{"n_layer": 9, "d_model": 192, "n_experts": 16, "experts_per_token": 4, "d_expert": 64, "d_shared_expert": 0, "activation": "squared_reglu", "moe_layers": [1, 3, 5, 7], "router_score": "softmax", "normalize_top_k": false, "routed_scale": 2.0, "balance_loss": 0.0183, "balance_bias": false, "router_z_loss": 0.001, "init_std_router": 0.0119, "lr_router": 0.00108, "n_head": 6, "n_kv_head": 1, "head_dim": 32, "vocab_size": 8192, "norm": "rmsnorm", "norm_place": "pre", "norm_eps": 1e-05, "positions": "rope", "rope_base": 10000.0, "rope_fraction": 0.5, "qk_norm": true, "attn_scale": 0.177, "tie_embeddings": false, "parallel_block": false, "init": "normal", "init_std_qkv": 0.0276, "init_std_o": 0.0, "init_std_up": 0.0276, "init_std_down": 0.0, "init_mimetic": 0.5, "optimizer": "soap_variant", "lr": 0.00584, "beta1": 0.95, "beta2": 0.95, "weight_decay": 0.06, "lr_head": 0.0288, "warmup_steps": 50, "schedule": "wsd", "decay_fraction": 0.419, "decay_shape": "linear", "final_lr_fraction": 0.0, "batch_tokens": [65536, 131072, 262144, 524288], "seq_len": 1024, "doc_mask": true, "train_tokens": 491600000, "steps": 2786, "dataset": "wikipedia_en"}
Below are experts of layer 5 (counted from 0) of a mixture-of-experts language model. Rows are named router (the router's row for the expert), gate (a neuron's input weights, with its number), up (a neuron's input weights, with its number) and show model dimensions 0-191. Each number is 50 + 12 x the weight over its row's rms, rounded and kept within 0 to 99.
Before each expert's rows: "gets" lists some tokens that make up at least twice as much of what it gets as of all text. This comes from a sample of Wikipedia text that the model never trained on. Tokens count by the router's weight.

# expert 11
gets: "s", "y", "er", "t", "n", "al"
router:57 56 63 44 44 70 36 49 39 69 57 35 37 71 63 35 42 53 62 34 60 67 43 68 43 53 55 47 62 33 34 40 33 43 60 49 32 57 58 42 69 50 58 25 54 48 52 51 32 59 56 60 57 36 70 64 55 66 35 54 37 41 40 50 61 50 77 52 42 33 58 37 54 36 50 58 54 51 31 34 55 64 42 44 48 54 64 74 34 44 62 55 49 32 74 77 60 50 50 63 54 66 54 44 54 38 53 50 31 36 66 63 52 50 65 46 51 32 52 38 60 44 41 56 65 60 57 61 45 47 63 49 74 44 45 41 44 29 66 71 46 55 70 61 56 60 71 53 46 55 61 46 27 46 53 43 39 61 61 69 34 44 32 59 39 45 51 48 47 53 51 46 73 55 40 58 31 71 62 48 38 44 70 48 40 42 47 66 23 64 54 27
gate4:44 56 38 55 55 66 55 55 51 38 48 67 39 32 46 47 71 52 58 47 52 51 62 50 48 34 65 48 67 49 53 56 52 44 37 63 58 48 46 44 49 38 29 21 53 32 55 47 51 47 47 48 39 47 48 65 41 67 29 65 52 47 62 47 54 66 30 27 60 27 29 26 44 48 51 53 54 59 73 53 47 58 36 55 62 35 27 70 39 43 34 35 69 41 60 74 84 59 36 41 54 65 34 42 61 46 38 43 45 67 33 40 44 24 50 39 59 47 35 53 31 33 48 38 52 42 44 38 55 59 69 49 55 24 59 55 48 48 49 41 44 47 55 35 59 33 59 30 37 46 57 49 32 46 46 45 55 67 48 54 31 53 46 59 49 55 39 31 39 35 36 60 39 65 48 64 58 50 37 30 25 66 48 67 37 35 50 73 42 54 40 42
up4:62 49 65 37 44 66 48 62 60 60 54 53 47 48 55 62 54 44 38 53 30 61 51 50 43 53 63 64 56 50 31 26 46 54 79 64 49 37 65 43 58 56 68 58 70 61 49 69 40 27 46 47 43 50 58 52 38 53 44 65 54 61 45 33 67 30 61 43 35 49 48 50 57 44 35 50 61 57 22 65 44 55 52 44 56 62 38 44 52 64 46 69 48 59 32 60 39 52 65 45 39 46 74 37 47 75 32 69 54 33 57 39 59 38 82 85 48 37 59 62 54 42 49 46 56 64 36 46 47 65 36 57 54 62 47 64 42 29 79 64 67 46 55 58 46 55 27 60 54 67 56 67 46 46 67 36 48 50 47 30 52 54 74 30 54 58 49 41 40 43 38 45 25 44 36 45 40 31 65 42 45 57 57 52 69 41 46 50 49 37 58 42

# expert 10
gets: " ", "-", " (", "–", " \"", " S"
router:75 60 46 64 34 60 34 70 58 68 76 40 29 59 48 42 42 61 50 40 53 61 47 70 47 65 38 37 65 48 50 41 46 45 63 73 36 55 50 35 45 38 84 30 74 38 54 35 57 70 86 48 54 37 46 71 36 64 35 54 39 40 22 58 64 43 64 68 56 44 63 39 28 34 38 72 62 45 46 42 21 51 52 22 44 60 60 52 47 53 55 56 45 35 48 60 59 43 44 60 61 52 51 32 41 53 36 39 53 47 59 63 69 55 62 47 52 53 46 55 67 39 55 58 57 54 52 43 33 25 49 37 55 49 56 54 44 36 33 64 45 53 60 46 51 53 73 74 53 54 51 42 51 49 44 42 41 60 61 49 56 48 47 66 42 28 62 57 37 50 51 42 61 38 41 64 42 51 60 43 39 50 64 57 51 41 50 57 56 31 52 36
gate12:56 41 47 66 53 36 44 63 42 60 46 41 33 52 28 63 39 55 58 60 56 61 52 42 48 43 34 38 62 39 38 56 64 76 52 65 36 57 53 54 58 41 69 72 57 49 59 49 39 47 60 49 48 27 62 63 43 51 31 64 43 50 33 63 55 67 60 26 49 50 49 30 37 34 37 64 50 43 63 56 46 59 46 41 53 63 57 24 55 56 52 68 52 59 34 34 56 66 43 35 59 40 61 57 40 56 73 51 49 22 48 60 45 49 64 47 55 45 74 51 71 55 73 65 49 37 45 53 42 23 49 45 31 48 49 30 68 63 56 43 41 50 48 47 34 27 42 60 71 42 41 55 52 48 28 63 40 49 09 51 57 48 55 46 44 57 71 61 49 46 59 36 53 61 51 79 57 59 64 60 47 76 51 47 58 36 58 59 65 60 49 67
up12:56 40 50 60 51 55 29 41 58 58 61 55 45 55 65 45 26 52 76 63 50 63 61 30 51 57 62 47 31 46 72 44 58 21 34 57 54 51 53 36 47 46 41 26 44 68 40 53 60 30 28 43 42 57 51 57 72 66 50 67 38 30 53 55 40 23 49 58 64 54 43 38 47 60 58 57 62 36 75 57 54 38 49 50 41 40 55 66 30 54 49 45 55 55 52 53 55 52 68 57 50 66 40 68 55 41 62 46 43 49 61 63 47 57 47 61 57 51 59 44 62 65 63 64 42 39 56 69 53 88 77 49 40 52 46 60 38 50 50 45 33 59 55 60 61 51 64 36 68 49 61 41 55 47 49 60 30 69 51 21 45 46 43 50 31 37 58 26 45 24 62 42 39 50 44 43 53 65 72 38 36 43 50 46 61 48 56 36 69 27 61 48

# expert 15
gets: " ", "1", "2", " (", "–", " S"
router:64 46 67 68 37 71 24 77 69 59 85 42 40 62 56 51 45 65 60 40 57 51 47 60 38 45 52 47 61 45 44 38 40 51 55 68 41 36 65 50 55 27 68 35 65 37 45 50 69 70 77 51 63 38 65 55 37 62 31 54 38 51 34 48 52 59 59 63 41 29 69 51 41 49 37 69 59 46 41 50 20 51 60 23 45 79 54 61 47 41 56 63 41 43 37 49 67 46 39 65 62 61 56 21 44 48 27 54 43 41 52 58 60 45 61 49 48 41 44 39 50 39 43 48 50 71 63 36 48 25 41 40 56 49 62 59 47 49 50 56 32 59 64 59 57 49 69 75 56 62 61 48 50 68 42 41 43 49 56 56 64 56 36 62 41 40 66 64 38 57 45 40 58 42 44 63 39 60 54 37 45 55 58 59 40 35 44 53 51 46 51 48
gate11:59 49 51 61 40 43 64 52 71 64 50 64 72 53 71 42 51 40 30 36 53 60 54 64 51 45 74 39 48 46 47 55 48 58 68 55 30 48 65 51 66 53 48 68 59 30 57 44 71 36 71 52 53 44 65 58 46 57 42 31 51 70 51 66 22 48 54 54 74 51 51 29 52 56 42 32 63 54 55 69 46 53 51 25 62 41 57 58 30 48 41 34 47 51 57 63 61 52 51 35 34 58 81 39 19 56 52 35 56 68 60 58 59 69 71 65 60 65 36 46 49 30 49 59 41 69 61 29 53 34 51 51 28 47 69 54 50 40 48 46 44 66 54 54 48 46 41 60 47 58 40 50 38 23 35 41 68 60 41 42 55 53 51 48 57 45 57 71 64 43 36 57 59 44 39 68 44 37 48 44 60 51 45 72 42 52 68 64 61 49 62 61
up11:64 45 69 72 60 56 52 27 56 60 50 72 49 44 41 48 54 52 63 28 53 66 48 53 76 70 65 41 74 58 53 51 44 32 58 36 46 47 47 63 65 60 52 35 56 49 51 56 68 67 64 54 50 60 53 56 51 59 57 40 52 59 40 28 39 67 39 60 33 32 46 36 35 36 37 40 66 27 45 68 53 46 59 75 72 67 49 44 38 61 66 40 53 45 54 55 34 42 58 60 61 41 46 49 53 44 49 44 35 64 39 48 42 40 65 45 58 47 53 42 72 58 59 54 41 50 40 26 31 58 36 60 60 46 53 30 79 51 41 37 57 48 79 39 39 62 61 56 68 54 48 55 46 26 55 37 57 49 38 42 42 51 35 75 38 60 30 54 61 41 71 42 42 61 59 30 56 48 67 56 68 63 24 48 62 55 47 59 55 49 45 61

# expert 14
gets: "0", "d", "t", "e", "th", "n"
router:64 58 75 55 44 74 39 57 48 65 46 38 35 67 53 40 49 59 53 46 62 57 33 65 53 47 57 39 50 31 44 43 46 50 49 49 41 50 55 43 53 36 58 20 57 54 75 46 43 56 42 55 52 32 55 58 51 61 39 67 41 51 41 40 52 58 70 51 42 52 57 45 37 53 50 59 59 56 31 35 49 69 49 45 46 64 53 65 50 45 62 41 50 41 50 66 65 22 38 70 67 47 61 41 32 51 68 41 38 39 61 69 37 42 58 60 46 28 51 42 53 21 32 44 71 63 66 50 48 44 45 51 78 36 36 44 53 26 64 67 52 54 59 73 52 62 78 56 60 55 65 44 38 57 47 31 32 66 61 62 42 33 30 56 30 52 56 52 41 54 57 47 70 48 54 61 51 69 50 49 26 52 60 58 39 28 44 57 45 69 69 33
gate4:51 24 39 47 35 56 51 70 35 52 37 60 45 42 54 69 59 46 63 60 41 39 41 51 54 39 57 38 50 42 69 41 40 41 46 61 55 67 56 53 59 63 49 46 66 47 39 49 69 40 44 50 67 33 64 61 43 47 47 74 49 48 51 70 23 68 59 47 58 43 34 42 58 52 60 49 44 44 38 62 40 55 42 57 27 43 39 66 63 62 59 46 47 65 37 43 67 59 44 61 51 55 33 63 32 80 55 44 37 66 49 65 38 68 61 50 28 58 45 11 52 53 49 55 51 43 64 65 48 41 61 30 37 24 36 72 55 38 47 68 55 42 45 37 45 41 46 39 51 58 79 46 61 60 51 55 31 38 28 53 41 44 53 75 51 46 46 43 34 52 67 54 42 54 72 44 77 46 61 61 47 65 55 60 71 44 40 38 57 47 60 60
up4:43 58 64 52 48 40 55 49 60 67 37 41 44 49 53 59 36 57 50 54 35 57 61 48 67 51 52 56 67 56 59 55 45 43 37 50 55 54 65 56 64 63 44 53 46 47 43 42 53 60 46 37 60 51 42 49 71 40 69 48 65 58 39 66 39 45 58 42 60 56 59 72 64 48 65 53 52 48 48 48 66 28 51 37 60 51 56 61 33 68 61 51 34 42 71 35 45 39 56 42 77 71 34 35 87 47 30 39 37 39 65 56 55 55 59 49 43 66 50 45 54 56 58 46 68 45 36 38 37 40 71 40 79 70 57 34 61 50 41 48 62 75 26 49 42 31 42 75 34 50 51 38 41 35 45 47 77 56 48 73 59 78 40 49 47 50 32 62 55 60 46 46 58 55 41 50 58 37 71 42 42 47 41 75 34 58 56 35 27 63 56 36

# expert 0
gets: "4", "5", "6", "9", "3", "7"
router:54 53 53 37 43 68 40 61 40 59 58 40 44 53 54 26 44 49 72 35 59 62 60 63 54 54 50 39 80 47 43 30 33 61 63 50 48 43 51 43 86 42 52 42 50 52 47 48 50 60 62 67 67 54 76 47 31 54 35 53 37 39 44 31 58 62 50 62 64 29 72 42 54 33 42 65 45 41 46 47 47 71 68 37 52 50 66 67 44 36 58 62 41 28 69 61 58 64 48 54 51 60 60 40 56 53 40 45 37 36 53 60 54 88 61 44 49 47 59 45 54 52 61 61 70 52 67 40 32 41 64 36 61 49 53 51 31 39 50 39 51 61 59 65 73 66 71 76 48 61 52 33 42 52 49 63 45 46 62 62 52 59 44 63 35 46 38 56 60 61 45 40 61 55 34 57 49 52 39 46 49 58 53 66 26 46 52 57 39 27 56 23
gate40:30 32 50 46 72 48 38 38 51 50 62 60 57 47 47 30 43 38 68 51 54 49 57 40 54 39 47 36 69 71 64 19 55 33 47 67 61 44 63 56 59 75 45 48 57 50 52 64 57 44 38 39 52 64 43 48 43 61 60 47 40 34 71 42 80 48 45 53 51 32 41 60 67 63 65 63 68 52 66 57 51 63 56 43 49 54 56 50 34 60 59 59 50 23 64 63 51 47 53 44 40 60 63 52 31 58 38 49 42 39 61 55 52 62 72 48 44 31 55 61 63 48 43 37 47 29 65 55 52 50 83 60 49 39 65 72 46 51 55 71 44 57 61 46 54 65 74 45 42 71 40 46 20 52 45 42 35 55 46 62 42 36 61 39 59 35 38 75 66 37 44 46 55 51 52 39 69 27 64 66 62 59 44 70 45 63 55 40 43 51 51 58
up40:68 57 48 73 51 43 60 34 31 52 50 47 31 26 53 64 55 60 60 50 54 62 80 34 34 69 62 39 36 42 46 37 60 78 34 48 61 66 59 38 50 61 50 27 59 42 36 46 40 34 57 54 54 63 61 30 60 45 44 39 40 50 74 59 49 67 23 50 41 61 46 33 45 50 39 52 63 51 44 53 47 72 55 57 48 57 60 54 56 55 47 53 28 32 50 39 63 59 55 52 50 57 65 52 44 44 36 60 41 50 56 53 35 61 30 50 71 51 56 81 33 61 56 46 40 88 40 53 53 55 28 58 29 46 47 62 62 55 47 45 40 25 45 46 40 44 61 48 28 44 40 40 32 66 50 45 44 48 54 46 42 44 46 52 60 45 44 27 40 37 26 59 40 54 39 34 65 42 60 63 53 26 54 54 66 52 66 52 51 38 50 54